{
  "n_layer": 8,
  "d_model": 128,
  "n_experts": 24,
  "experts_per_token": 1,
  "d_expert": 256,
  "d_shared_expert": 0,
  "activation": "elu",
  "moe_layers": [1, 2, 3, 4, 5, 6, 7],
  "router_score": "softmax",
  "normalize_top_k": false,
  "routed_scale": 4.9,
  "balance_loss": 0.00562,
  "balance_bias": false,
  "router_bias": true,
  "init_std_router": 0.016,
  "lr_router": 0.00109,
  "vocab_size": 8192,
  "norm": "rmsnorm",
  "norm_eps": 1e-05,
  "tie_embeddings": false,
  "optimizer": "muon",
  "lr": 0.00367,
  "beta1": 0.9,
  "batch_tokens": [32768, 65536, 98304],
  "seq_len": 1024,
  "train_tokens": 412400000,
  "steps": 6961,
  "dataset": "wikipedia_en"
}
Below are experts of layer 2 (counted from 0) of a mixture-of-experts language model. Rows are named router (the router's row for the expert), up (a neuron's input weights, with its number) and show model dimensions 0-127. Each number is 128 + 24 x the weight over its row's rms, rounded and kept within 0 to 255.
After each expert's rows: "mostly gets" lists some tokens that are sent to it at least half of the time. This comes from a sample of Wikipedia text that the model never trained on.

# expert 12
router [167 124 165  77 124 126 107 100 156 141 152 154  97 114 138 168 153 137 140 125 147 151 129 163 140 146 102 115 146 164 110 161  66 110 105 116 115 120 113 169 139 143 150 152 174 166 121 130 115 113 122 122 114 152  87 127 129 127 132 133 105  83 134 152  82 125 132 142 128 114 139  99 138 131 125 112 145 124 159 150 164  78 124 106 143 126 150  90 112 133 148 144 146 130 139  97 103 114 159 147 106 128 152 120 156 175 155  78 129 131 139 125 128 143 111 139  97  97 191 109 124 119 145 187 109 110 113 104]
up9 [130 142 149  69 132 116 153 115 164 139 107 105 100 128 104 144 107 132 164 111 127 106 167 119 176 118 109 116 154 121 154 155  97 174  83 135 142 172 102 122 131 196 121 117 118 118 121 127 109 155  99 153 104 143 147 153 129 143 110 126 152 134 119 120 123 132 187 179  97 123 149 144 121 126 137 130 164 129 161 160 150 127 104 150 130 160  92 143 108 142 165 163 146 127  92 137  84 139 103 128  69 134  93 159 155 134 125 139 122 133 159 119 147 128 137 135 138 119 121 162 130  76 132 121 123 110 125 162]
up10 [136 110 162 130 107 104 131 120 111 150 115  91 132 108  95 134 119 122 165 147  82 134 114 129 139  93 125 144  95 123 130 162  89 106  87 169 107 150  98 130 161 142 139 141 112 124 180 146 156 154 165 104 125 140  99 136 147 123 129 138 121 118 132 144 116 127 149 123 201 127 135  90 136 142 141 135 167 140 145 141 105 118 115 154 132 137 132 136 101 158 120 144 141 153 148 146 126  81 117 144 153 113 140 111 164 188 162 155  87 151 119 204 110 132 120 137 149 165 150 155 109  95 122 114 130 157 167 150]
up11 [100 119 156 119  87 115 147  97 112 118  91  70 145 157 126  95 136 127 140 152 160 120 102 103  93 159 154  92 115 112 122  98 123 102 114 148 147 142 146 123 117 148 139 137 122 115 125 149 145 164  88  98 117 133 154  98 143 148 160 123  85 116 115 131 149 185 150 131 114 127 155 172 140 123 174 110 124  99 159 120 124 161 160 128 113 134 136 116 103 114 127 161 144 106 162 123 152 143 148 144 116 171  82 107 110 135 100 165 155 127 136 100 137 103 127 126 145 103  66 102 155 120 117 103  92  84 135 102]
mostly gets: " on", " in", ")", " at", " from", " during"

# expert 8
router [100 128 145  98  99  94 148 162 126 141 154 147 107  99 161 123 124 127  99  93 131 153 126 150 130 145 120 137 163 130 139 109  84 115 145 148 121  91 182  97 116  91 128 134 146 144 116 139 108 139 157 128 160 113 128 134  89 115 163 151 126  86 165 133 160 112 107 133 107  92 143 114 122  84 109 155 161  82  89 131 112 109 157  75 150 108 134 165 146 130  94 166 133 125 131 141 101 109 148 139 101 148 123 160 134  99 158 135 153 106 109  94 166 129 150 140  99 109 148 149 169 143 156  82 132 125 161 126]
up9 [165 122 177 108 142 129 174 138 112 123 146  98 149  87 156 132 133 136 148 106  96 144 133 144 135 107 111 134 140  81 122 142 124 133 136 131 111 145 139 161 107 148 111 156  97  80 123 148 156 116 148 151 110 116  94 135 133 148 113 155 137 135 114  85 138 134  97 131 145 111 133 121 123 139 151 130 114 163 130 118 118 182 134 120  99 140 142  75  81 155 160 129 112 158 140  89  98  91 129 113 128 166 100 115 187 154 172 102  79 121 120 156 116 150 110 100 131 140 130 124  85 154 106 152 136  84 163 155]
up10 [144 112 113 162 127  98 132  99 119 121 139 158 143 124 122 135 148 138 166 167 125 114 101 132 163 121 141  91 104 144 174 140 109 106 106 158 120 190 136 160 129 112 146 100 141 156 142  77 124 140 152 157  89 154 152 133 144 114 139 113 137 198  82 144 112 126 152 123 128 114  92 151 140 107 164 103 101 129 122 114 105 143 138 176 173  86 139  99 110 119 112 123 117 136 121 104 135 148 164 138 144  79 124  94 123 124  99 104 117 129 118 153 136 104 132  77 124 102 129 134  92 126 144 154 134  86 141  89]
up11 [139 166 128 157 107 134 158 128  96  83 122 166 107 125 139 107 121  89 151 112 120 135 145 130 116 126 104 144 142 121 141 111 111 161 141 131 137 123 132 170 115  89 146 114 150 106 155 155 181 120  78 147 106 154 133 104 110 134 156 121 132 118 118 116 102 123 153 146 113 118 121 149 154 116 174 119 107 124 139 106 159 185 129 139 113 165  99 145 155 147 108  98 103 151  86 148 152 109 113 164  83 141 154 150 136 129 130 175 186 148 153 128 103 160 147 125 106 142 111 128 108 115 158 145 159  82  91 173]
mostly gets: "}", " light", " presented", " systems", " Upload", " driven"

# expert 6
router [113 125 112 163  64 102 113  88  91 164 122 149  91 138 148 160 139 121 135  97 157 107 141 146 165 114 102 138 125 105 124 138 136 141 113 105 148 142 105 112 111 122  98  93 130 155 101  92  96  80 145 106  94 165 152 122 121 168  87 103 125 142 113 101  96 150  99 148 139 113  81 128 109 126 143 159  92  96 134 151  90 126 136 106 118 121 141 117 128 118  95 118  97 109 165 124 174 120 112 119 112 149 122 119 109 104 153 125 135 135 134  99 102 160  57 149 122  94 141 151 135 132 116 167 134 106 117 121]
up9 [111 112 172 128 138 131  99 142 155 110 118 111 117 114 105 149 127 133 162 134 127 106 122 148 104 160 134 121 132 176 115 117 127 117 107 140 101 192 182 104 175 140  98 114 114 108 136 143 153 126 120 122 168 114  96 135 193 119 150 152 114 125 136 144 131 126 103 109 106 151 156 158 106 155 118  68 144 121 107  96 146 142 166  96 153 113 125 160 129  93  94 120 121 151 143 144 144 175 156 121 127 108 136 147 109 105 106 139 137 121 114  96 130 111 140 160  95 118 164 143 160 102 124 174 151  83  86 129]
up10 [120 117 139 149 110 151 120  91 132  92 146 120 110 183 158 111 138  90 125 162 134 136 132 136 122 165 100 117 116 119 104 167 124 163 116  97  98 115 162 151 161 109 125 126 169 136 142 113 149 125 109 150 163 123 108 125 131 131  77 102 131 169 132 139 137 135 152 154 176  57 123 116 137 160  84 133 141 146  86 128 105 139 140 158 119  94 107 140 104 139 119 153 148 103 106 138 143  95 151 138 141 140 143 135 155 156 129 148 132 122 103 122 117 177 104 119 171 143 146 172  63 103 131 155 124 134 101 150]
up11 [143 124 137 145 115 118 148 108  94 127 114 106 146 173 147  98 138 134  94  98 131 141 126 168 162 132 150 116 110  90 123  95 177 134 173 107 136 157 117 124 147 150 108 109 126 154 109 115 113 155 141 127  88 137 128 126 132 129 165 147 128 156 143 122 103 149 187 144 112 148 130 140 120 119 170 127  96 112 147 144 152 143 134 135  97 158 169 134 131 154 112 145 107 161 151 113  69  74 124  97 133 122  93 138 146  83 120  86 189 112  93 175 137 126 142  92 127  94 117 153 120 138  87 144 141 113 125 128]
mostly gets: " for", " more", " new", "ical", "ual", " large"

# expert 16
router [135 192 139 117  96 172 151 123 131 142 113 108 132 185 158 130  96 112 117 150 171 123 182 104 101 105 137 157 163 116 106  85 129 133 138  84 128 130 126 125 109 128  96 131 147 135  98 111 145 111 146 132 128  98  99  79 104 114 143 129  99 104 116 132 112 148 139  81  98 112 130 137 138 129 160 131 128 140 111 129 112 123 164 127 162 124  93 114 136 114 106 134 136 109 139 173  82 126  75 148 101 131 168  97 150 138 135 115  68 153 132 127 130 161 139 136 156 126  91 122 139 139 143  82 110 164 110 143]
up8 [143 170 119 172 163  88 110 135 119 189 138 112 140 115 161 107 143 171 111  99  82 102 137 143 119 153 158 109 150 159 113 126 134 120 145 119  80 112 145 151 160 135 106  96 139  86 123 102 125  92 126 102  98 105 147 132 132 102 110 112 119 118  88 133 111 134 103 150 125  76 137 143 148 128 140 142 171 176 126 139 127 127 152 138 140 184 140 157 138 106 183 123  95 153 154  89  95 123 106 115 135 130 163 105 131 144 156 117 117 124 139 102 143 114 143 139  94 165  89 121 135 127  95 127 127 112  98 137]
up9 [120 138 113 107 146 108 163 132 121 136 108 111 157 120 111 137 145 159 119 165 140 125 124 102  94 153 137 115 108 137 104 123 136 116 123 142 136 148 115 108 108 138 110 116 133 132 127 104 154 178 119 110  83 101 130  79 148 127 130 162 111 109 174 131  92 131 170  75 164 146 103 122 110 121 141 123 122  97 121 177 135 129 159 119 117 145 130  96 133 132  95 135 156 154 114 153 158 124 102  93 104 100  79 111 190 129  73 117  75 115 132 123  88 112 141 104 157 109 106 113 137  89 137  94 146  75  98 126]
up10 [148 123 130  87 137  94 131 136 101 127 141  94 149 143 127 106 109 129 109 100 118 125 123 160  93 125 161 108 135 145  59 121 128 148 125 129 157 128  87 134 142 153  96 120 153 112  92 114 168 184 119 139 108 131  98 143 185 136 152 134 131 186  90 107  73 129 140 122 128 146 138 111 106 111 153 113 135 171 122 118 129 143 116  92 153 174 171 145 125 116 114 142 134 118 114 169 111 125 137  90 148 153 107 136 128 151 155 123 145  97 120 110 153 147 139 156  97  95  86 124 135 154 115 156 132 129  77 104]
mostly gets: " interest", "duct", "ject", " access", " visit", " voyage"

# expert 21
router [105 111 153 155 134 158  91 122 139 159 118 130 103 118 105 132 145 167  93 108 147 126 127 136 101 147 166 148 122 189 134  80 128  96 156 133 118  99 138 117 120  81  93 136 138 154  76 156 107 136 165 133 113 131 151 117 114  67 141 142  86 121 149 163 151 155 124 121  75 133 174 107 114 120 118 136 148 106 138 117  93 124 122 132 194  84 170 162 129 149 104 133 129 101 139 138 138 127 141 123  92 132 112 151 154 116 102  95 127 114 113 122 138 101 130 145 104 135 141 147 173 111 150 123 122 122 164 116]
up4 [124 135 115 137 143 119 119 167 135 123  94 100 130 119 153 100 132  92 114 165 116 148 141  58 121  93 126 156  93 162  84 146 129  86 115 104 132 112 145 152 159 139 129 114  91 161 149 133  86 155 131 132 122 162 110 159 109 124 128 169 157 118 115 159 140 134 171 121 122 127 130 149 150 160 128 111 145 150 136 133 154 116 134 124 178 155 120 144 150  90 154 105 143 111 118 157 143 134 151 130 142 116 164 121 113 109 140 112 140 143 160 126 120 186  96 110  91 179 122  72  85 121 140 113 171 110 108 125]
up5 [159 125 122 136 159  80 155 181 129 105 128 110 188  89 130 152 127 117 102 114 101 105 108 113 119 101 148 114 110 143 102 107 108 135  86 144 133  98 106 132  94 145 139 129 143  86 119 107  95 119  94 120 139 146 128 144 134 118 110 135 114 142 114 129 112 101 153  91 141 153 149 122 118 138 174  97 145 162 159 111 152 122 143 101 172 104 129 148 137 151 116 120 102 115 151 149 152 145 163 153 146 135 132  83 155 105 110 125 143 119 162 132 137  76 129 104  73 121  87 102 165 165 127  94 116 173 154 119]
up6 [132 105 156 141 108 135 147 150 112 126 145 110 109 151 106 167 137 102 131 147  71 126 182 125 137 160 142 121 149 162 111 149 179 124 113 121 113 143 150 162 130 159 135 172 158 177  97 124 137 112 103 184 103 112 181 137 141 159 131 126 151 131 129  82 121 114 123 112 160 127 135 135  99 159 162 126 134 148 131  94 139 143 144 125 126 171 100 109 143 168 122 139 109 109 132 139 110 144 151 100 106 149 137 109 121 145  69 145  89 104 120 141  65 156 124 144  98 104 121 161 131 111 120 137 162 136 132 105]
mostly gets: ":", " ;", " titled", " →", " :", " Command"

# expert 7
router [131 107 155 140 155 153  87 176 141 166 120 105 118 119 136 111 125 130 153 159 136 133 131 106 122 114 130 101  95 171 116 107  79 159 129 130 153  91 124 156 120 154  96 158 109 152 140 162 159  99 164 121 177 103 137 127 158 112 174 117 138 115 122 161 168  91 109 166 119 161 174 119 158  74  91 160 126 129 106 144 169 128 140 131 125 129 122 124 140  74 126 141 131 153 157 130 107 125 143 141 117 106  93 151  84 109 130 155 149  99 150 135 120 119 156 118 152 160 117 107 130 136 160 125 113 118  92 122]
up13 [204 119 126 145 102 153 141 163 121  85 113 104 113 177 111 149 122 136 136 147 139 159 161 138 143 100 136 154  86 120 141 132 102 131 152 118 119 163 163 106 125  76 106 156 128 125 117 173 109 126 114 135 129 155  89 108 142 127 159 135 120 145  96 158 116 164 121 149 126 116  88 132 180 158 144 135 151 124  93 182 138 150 106 151 133 106 143  65 148 148 103 134 156 110 109 119 104 167 111  99 127  98 160 115 165 131 125  99 122 141 103 111  92 134 143 136 124 137 109 119 121 139 139 116 123  98 124  95]
up14 [146 145 146 139  95  99 135 130 125 134 118 117 148 109 129 121 141 126 126 136 118 174 100 146 117  55 160 114 174 129 172 136 127 116 126 120 136 199  92 142 137 155  88 127 153 121 120 122 143 116 140 137 177  92 123  91 123 146 138 119 103 150 108 128 118 140  74 136 149 118  92 102 122 220 144 108  97 146 173 112 115  96 147 138 152 155 151 106 121  98 146 128 106 115  91  87 136 119 130 136 120 132 114 112 106 121 116 119 107  96 119 150 153 133 125 111 152 165 122 116 122 102 140 111 135 164 138 164]
up15 [152 157 136 142 107 111 140  90 136 100 161 176 133 115 135 131 127 145 115 132 146 144  91 125 140 118 139 182 135 114 130  96 149 120 135 135 117 120 121  62 104  91 127 132 137 138 101 133  97 164 110 140 125 216 140 195 119 119 164 154 116 114  94 125 158 143 126 101  93  80 161  84 154 157 140 130 139 116 117  75 165 124 118 117 141 122 154 136 132 174  80 160 122 108 137 123 145 134 112 108 163 110 146 138 150 128 157 122 130 118 127 124 107 158 140 154 143 111 145 156 149 124 126 144 122 133 156 122]
mostly gets: ".", "=", " Binomial"

# expert 3
router [100 118 129 143  69 112 126 132  94 112 157 155 123 104 152 101 107 175 130 108 132 163 127 138 127 141 109 132 161  55 143 100 117  95 145 158 113 118 130  92 115  93 153 147 110 126 130 130 115 163 138 152 144 175  97 169 100 141 153  97 103 110 133 117 159  92  95 152 133 150 145 123 134 102  89 129 134  98 126 107 150 123 134 140 141 105 122 141 149 120 118 130 162  95 157 105  90 153 146 149 110 182  89 112 155 118 133 113 130  97 112  85 141 120 178 159 101  95 137 148 130 149 137 111 153 125 132 108]
up15 [166 129 139 125  81 111 157 110 127 137 154  84 142  55 141 120 130 177 117 128 136  98 102 140 117 144 151 124 123 106 164 114 154 124 148 160 110 146 103 127 153 142 139 133 116 142 143 131 117 133 137 103  79 159 104 123 134 126 117 138 153 136 125 153 135 182 153 110 169 139 139 143 167 111  95  87 185 161 142 123 112 109 137 193 118  94 125 140 111 119 147 100 121 117 129 152 116 152 127 116 110 113 121 171 115  92  91 157 124  98 134 115 140 131 112 135  82 146 120 135 163  86  81 149 115 124 120 154]
up16 [168  88 166 178 133 144 166 104 118 127 182 149 141 171 142 138 112 103 122 113 139 130 114 101 153 154  61 153 173 102 128 108 123 133 113 135 143 125 102 152 151  95 129 168 108  92 132 114 131 157 164 114 108 141 124 110 128 125  97 126 125 184 130 150 122  79 156 144 127 109 133 105 151 130 160 118  92 129 117 121 124 105 106 169  96 115 181 130 151 119 116 161 146 171 119 121 153 129 147 136 146 122 125 105 145 151 139  90 154 154 141 140 108 109  82 126 114 138 117  90 129 134 106 107 118 168 131 143]
up17 [150 107 170 114 130 152 131 111 159 123 124 136 127 130 119  69 159  73 133  90 116 160 139 117 116 136 124 118 152  87 135 130 115 127 154 131 132 141 102 100  84 106 123 104 120 115 109  87 125 119 103  84 172 131 121 152 130 125 170 164 151 120 111 116 127 140 117 117 136 155 139 166  80 146 150 130 117 115 123 113 160 152  95 156 165  96 145 125 101 110  97  87 151 124 133 124 169 183 162 156 126 151 151 142 118 168 121 152 103 131 123 156 143 130 109 117 107 121 147  96 137 112 111 158 115 205 124 120]
mostly gets: "000", "1", "2", "19", "00", "0"

# expert 0
router [138 121 141 113 122  96 119  95 154  57 145 110  94 130 105  96 118 139 109 144 130 142 139 120  93 149 130 134 143 125 120  78  86 166  77 171 129  91  98 129 121 143 113 127 120 137 182 173  74 144 138 127  81 128 139 132 112  87 117 124 111 111 109 132 113 136 123 127 144 106 119 149 148 127 165 114  92 115 133 160 106 101 124 107 122 100 123 123 147 116 144 102 145 142 131 120 122 105  70 192 133 156 113 152 120 110 151 139 156 131 109 163 137 153 100 143 131 152 123 168 139 140 132 101  79 108 143 148]
up9 [166 113  97 154 157 156 100  92 162 156 136 101 132 118 140 141 146 128 136 110 147 139 132  97 134 127 114 156 170 117 126 126 140 138 102 113 130 152 123 125 159 140  97 173 116 137  88 135 149  66 175 155 114 165 129  94 169 143 140 159 143 126 125 107  89  73 133 111 116  76 115 139 163 131 154  90 140 176 165  98 126 121  94 106 155 101 142  91 150 136  98 121 101 145 127 132 119  96 159 100  83 142 131 136 143 135 128 102 105 120 148 123  92 146 107 103 157 139 104 145 125 133 134  84 120 123 132 127]
up10 [139 128 104 114 112 114 116 123 119 131 111  88 122  90 173 168 186 114 130 117 122 102  99 114  86 112 151 128 145 167 126 133 159 139  75 102 131 133  90 128 107 140 116 109 113 111 141 131 123  82 121 120 121 151 131 137 175 142 124 143 102 188  78 131 132 147  83 109 151 109 133 128 153 133 110 119 121 154 155 132 148  77 134 135 113 139 131 172 151 149 148 128 144 116 117 120 109 120  81 134 123  68  87 139  93 135 111 135 121 101 116 137 122 120  55 135 158 167 137  99 122 160 101 120 130 135 131 123]
up11 [129 149 150 141 151 138 134 134  96 137  67 103  88 130  96 122 171 153 134 163 156 114 117  93 128 134 163 104 167 160 104 127 112 143 137 100  91 131  97 142 119 154 106 150 100 126 125 151 129 123 174 122 177 148 172 136  94 134 116 113 126 119 111 145  99 144  81 137  99 109 139 131  77 126 174 142 137 174 155 126 137 125 164 139 146 177  96 109 145 161 112  82 144 140 149 152 161 146 182 135 129 143 113 112 129  88 136 157 158  94 141 107 144 151 141 135 118 111 133 140 139 124 121 132 125 153 141 109]
mostly gets: "te", "vi", "igi", "gor", "sy", "bil"

# expert 11
router [105 132 145  98 110 100 155 159 126 147 157 146 106  98 150 124 107 130 102  87 127 151 120 145 141 154 114 149 162 132 136 108  84 119 139 155 114  91 176  96 110  87 127 129 140 144 114 137 104 132 165 128 167 117 126 137  98 108 157 142 131  86 154 122 151 111 111 134 115  87 146 118 126  93 109 155 162  87  81 142 114 108 142  78 145 102 133 171 143 127 100 158 131 127 126 148 104 105 149 145 114 146 106 159 133  92 159 133 154 106 100  95 163 131 152 156 104 115 154 159 168 143 151  81 119 122 162 148]
up6 [104 127 151 125 101 137 104 161 127  84 174 129 127 158 104 129 135 140 125 128 103 122 139  98 147 134 140 137 143 138 111 104 131 164  81 130 133 148 136 150 162 152  98  93 140  80 106 100 143 152  83 110 119 103 165 159 131 145 104 130 177 130 125 114 105 154 136 107 190 151 104 126 153 147 158  72 145 187 148 157 147 157 124 144 134 153 132 128 127  48 125 163  91 153 112 113 146 137 114  79 104 137 132 131 107 111 107 141 112 149 132 132 149 103 128 148 119 117 148 152 130 120 146 139 133 154 101 136]
up7 [133 128  92 125 140 154 149 137  75 151 144 104 163  92 150 121 153 115 161 100  94  94 130 136 112  89 132 114 127 119 130 124  96 168 140  89 134 124 124 173 112  98 102  92 114  89 169 136 133 156  96 146 102 129 119 122 156 124 132 107 176 141 124 173 136  88 135 151 120 104 158 143 106  97 156 123  88 136 118 147 163 154  98 115 116 165 167 114 111 130 105 122  87 132 175 117 121  87 136 139 114 124 140 114 137 175 144 123 115 141 128  66 108 147 133  90 139 151 151 102 140 133  96 154 121 106 131 129]
up8 [135  66 141 114 149 143 124  86 119  99 115 163 122 150 104 111 135 139 125 132 118 101 122 132 130 126 112 153 150 148 142 142 160 189 161 146 134 109 124 127 123 126 135 121  71 131 145 116  90 143  42 128 114 124 102 126  72 110 125 123 156 100 103 124 120  99 150 119 120 129 128 113 163 160 103  99 146 169 138 126 104 149 150 162 132  95 119 132 156 107  78  86 158 107 108 113 148 127 148 109 146 132 132  95 108 125 121 137  69 126 116 162 122 137  86 100 129 177 134 127 127 139 123 150 124 110 108 102]
mostly gets: " m", " anim", " Phylum", " card", " bon", " mm"

# expert 9
router [146 109  98 128 133 120 135 153 105 148 134 147  96 165  75 106 130 115 155  97 144 140 154 132 154 145 111 156 108 105 172 159 121 129 136 173 118 117 157 105 100 143 133 131 110 164 133 149 150  79  93 131 106 145 141 138 111 109 105 120 138 130 150 132 156 101 110 148 166 136 123  93 148 176  97 158 111 133 102 140 134 125  91  84 148 123 129 109 115 122 135  98 174  93  82 123 138 123 112  88 171 126 108 142 148  78 130 104 151 121 109 120 115 128 137  85 101 102 160 128 128 151 121 154 140 189 131  86]
up4 [ 97 172  98  92 164 143 157 135 162 114 133 129 152 132 156 135 100 104 175 116 143 111 124 105 142 115 152 129 172  90 144 153 119 133 122 172 102 113 117 149 108 137 153  82 118 176 166 132 137 135 110 118  88  72 151 158 117 122 123 169 130 135 123  90 138  90 154 166 130 166 164  82 151 171 121 120 137 150 106 152 107 155 148 180 128 117 112 144 124 118 112 134 148 136 116 156 136 125 154 167 105 148 163 119 140 173  89 127 148 149 123 150 123 145 113 109 138 133 119 124 156 121 150 131  97 125 114 121]
up5 [ 98 139 149 154 152 159 115 121 130 154 119 137 123 137 181 119 112  88 136 159 129 125 111 108 116  83 137 131 137 115 136 111 137 133 166  91 131 122 101  95 142 164 107 132 131 142 149 107 178 123 136 127 149 114 125  89 139 177 110 119 152  99 167 114 141 128 165  86 114 138  70 142 114 140 130 158 169 122 139  86 152 140 147 119 107 104 105 132 147 114 105 107 157 150 142 138 157 110 112  91 129  70 149  99 105 141 123  57 111 141 127 126 128 153 167 145 148 104  94 106  91 131 137 146 152  84 145 135]
up6 [107 112  95 138 157 101 110 135 115 138 132  79 118 147 143 119 152 154 136 155 108 120 106 140 106 100 127 142 115 106 168 136 106 150 173 110 130 165 111 114 157 148 133 131 100 113 149 139 125  89  81 124 102 205 163 154 135 124 101 161 147 128 101 134 155 100 152 117 139 136 130 120 117 164 116 104 157 184 113 141 130 139 113  99 109 119  79 107 145 190 112 106 134  97 117 101 169 117 122 113 180 148 116 147 107 131 155  96 153  79  99 128 146 116 120 147 122 134 128 117 157 100 146 123 123 157 120 134]
mostly gets: " could", " too", " rep", " sp", " ro", " ent"

# expert 10
router [ 80 132 169  99  88 108 119 122 124 152 146 161 119 133 120  81 138 115 118 133 136 139 103 170 143 107 157 107 147 132 123 107 129  93 152 149 124 128 134  96 164 129 139 164 178 155 110 132 102 158 171 180 143 124 147 105  89  96 159 131  91 136 144 126 143 118 104  88 151  91 125 153 132  95 123 125 160  88 120 112 128 108 164 128 163 109 127 160 175 135  90 150 163 116 165 124  90 134 148 131 109 114 102 119 134 124 156 104 149  99 127 119 128 148 157 163 124  98 116 156 138 133 158  85 109 115 126 110]
up4 [135 131 145 117 156 137 121 164 137 107 120 126 150 128 150 123 179 164 110 148 107 135 114 102 124 114 110 129 111 128 126 121 106 120 131 156 113 175 107 139 172 124 115 119  94 118 147 111 149 138  71 123 135 112 122 150 120 109 173 140 101 150 136 141 132 165 122 132 137 145 105  68 122 102 120 150 158  99  84 131  61 134 124 174 113 102 131 159  73 143 115 107 154 124 142 106 117 141 146 136 134 168 123 106 160 155 141 131  80 142 122 153 146  84 126 145 105 124 140 159 156 134 134 192 119 137  73 110]
up5 [145 105  85 127 156 141 133 137 120 131  94 114  99 154 170 104 159 124 172 153 120 145 176 101 119 114 117  72 125 143 147 120 150 159 113 135 115 125 159 138  62 129 123 141 133 137 140 131 113 119 112 157 122 139 136 123 101 193 129 120 143 147  94 119 139 136 121 134 109 135 177 126 115 120 111 117 151 140 130 192 147 123 122 141 129 125 143 143 129 176 115 146 149 150 114 124 144 109 109 116 106 122 169 131  80 131 110 115 113  85 131  98 128 133 179 117  92 105 135 141 101  59  76 130 140 106 101 149]
up6 [112 167 118 125 120  79 139 162  84 134 120 141 143 126 160 109 131 110 146 146 112 120 144 128 135 136 142 134 102  58 173 163  98 159 143 122 145 105 141 127 128 140 105 142 112 107 184 188 122 131 149 137 127 135 117 108 146 116 140 130 148 131 107 114 138 155 128 109 142 109 123 111 141 144 105 144 120 136 153 154 120 140 117  91  76 144 113 188 106 170 100 116 122 138 162 136 165 145  70 139 165 147 100 145 112 174 129 154  99 152 127 135 144 137 111 157  73 144 134 138 159 116 165 119 153 158 113 138]
mostly gets: " 2006", " 2005", " 2021", " 2022", " 2015", " 2012"

# expert 2
router [147 101 138  96 143 142 142 155 126 110 147 117 181 140 133  83 127 158 121 127 127 152 150 144 105 131 136 144 167  82 150 146 112  68 134 140 158 139 145 120 128 108 156  85 169 148  98 121 113 111 141  83 125 176 188 135 124 122  99 122 133 148 152 113 141 125  79 133 103 113 135 104  77 133 109 151 144 106 117 148 142  93  91 114 106 158 146 135 115  97 101 160 106 106 138 140 138 158 132 124 132 129  71 122 114 108 155  97 129 161 139 120 152 121 174 113 140  98 113 136 108 178 150 139 125 140 144 101]
up11 [131  76 105 131 149 155 139 135 136 118 123  79 111 131 119 155 137 115 163 145 121 121 113  70 113 147 108 124  94 113  87 120 161 179 123  99 165 147  91 115 119 108 134  91 132 145 150 190 115 140 148 138 115  87 147  82 102 142 118 100 146 114 128 140 127 168 127 102 131 158 142 110 141 123  97 142 116 118 151 140 147 148 129 156 111 155  76 118 153 110 135 141 104 153 134 159 124 139 110 116 151  68 152  94 136 138 135  94 112 140 131 153 137  86 139 176 135 122  86 113 141 120 160 141 172 125 103 129]
up12 [147  82 141 113 122 122 145 153 147 108 131 129 159 120 157 144 142 117 115 160 141 122  61 143 152 111 111 122 126 182 147 141 114 114 126  97 144 152 115  70 127 138  77 161 145 122 147 137  98 152 127 156 153 117 125 134 159 144  95 140 154 125 139  92  95  93 148 121  98 176 106 123 113 117  93 147 106 140  87 134 147 115 116 136 127  90 139  76 122  92 148 155 112 145  91  92 133 144 115  85  80 121 103 122 118 119 126 124 156 125 155 160 119 102 134 100 126 109 129  75 130 146  86 114 114 140 131  98]
up13 [126 161 138 133 120 162 139 120 112 139 115 108 124  83 110 163 142 158 137 143 148 110 173 124 121 120 110  93 126 151 124 129 138 114  98 142 131 143 137 108  56 137 154  59 158 134 147 101 130 107 147 151 115 147 144 126 136 154 144 132  84 170 115 104 125 176  82 101 107 121 136 121 163 175 166 116  82 159 151 129 137 147  99 176 160 161 132 115  92 132 110 110 144  96 140 103 168 132 127 141 120 128 154 156 104 144 163 189 116 130 130 123 136 146 131  91 124 129 129 155 122  91 120 116 136 124 118 134]
mostly gets: "'", " \"", " his", " her", " $", " one"

# expert 15
router [ 99 128 148  96  99 100 154 156 135 147 158 142 111  91 150 120 116 129 101  88 133 150 122 144 140 151 116 148 165 124 145 110  90 114 146 148 114  94 182  86 117  93 129 130 142 144 114 127 100 129 160 120 159 116 129 132 101 109 154 154 130  91 164 126 153 120 107 134 110  96 140 117 127  85 104 151 165  84  84 140 110 108 143  75 144 108 136 170 140 127  85 162 130 124 127 146 102 107 141 139 113 143 115 165 135 100 160 132 158 103 103  94 162 137 149 147  99 111 152 161 170 148 153  84 125 125 152 127]
up7 [104 137 100 186 184 134 109 136 122 122 127 130 141 126 175 148 115 140 140  99 139 144 108 100 136 128 159 134  74 138 134 133 138 111 123 146 146 136 176 117  76  72 142 151 130 110 146 112 135 131 117 182 162 127 131 131 103 141 123 160 149 113 140 134 111 123 175  97 139 110 144 171  93 126 153 127 120 148 121 110 151 107 119 186 102 108 130 117 130 123  77 106 151 136 138 119 131 133 140  94 138 146 136 140  78 128 137 104 104 105 134 132 128 188  71 121 150 143 122 107 136  86 103 149 122  86 114 138]
up8 [ 77 114 139 135 140 139  94 116 144 121 127  95 102 107 162 119 109  99 142 140 122 131 122 139 131 122 150 147 148  85 101 150 135 145  96 113 149 111 142 127 105 112 132 137 121 112 127  93 124 129 189 166 133 119 123  70 170  99 160 135 143 149 147 148  97 107 135 113 137 117  91 131 142 135 185 149 166 124 135 107 158 126 121 125 143 147 129 121  81 167 101  89 104  86 140 100 138 152 142 109 124 140 133 109 163 161 114 156  99 182 104 150 153 161 136  70 147 127 102 148 109 136 139 119 166 123  81 139]
up9 [147 119  98 153 139  97 139 125 148  99 119 149 149 129  96 128 119 125 107 103 142 122 153 119 124 158 126 132  85 109 121 138 128 144  97 144 150 102 140 169 111 122 121 132 143 112 151 144 112 117  69 136 131 146 142 124 178 102 111 129 110 147 122 143 119 187 161 135 133 122  87  87 107 160 114 124 132 173 137 139 135 117 138 107  78 128 117 118 134 121 104 126 129 147 150 110 165 134 147 114 103 170 111 182 159 116  76 136 116 128 133 138 101 145  89  77 111 187  80 111 160 129 105 122 114  73 103 158]
mostly gets: " water", " services", "See", " shop", " Votes", " evidence"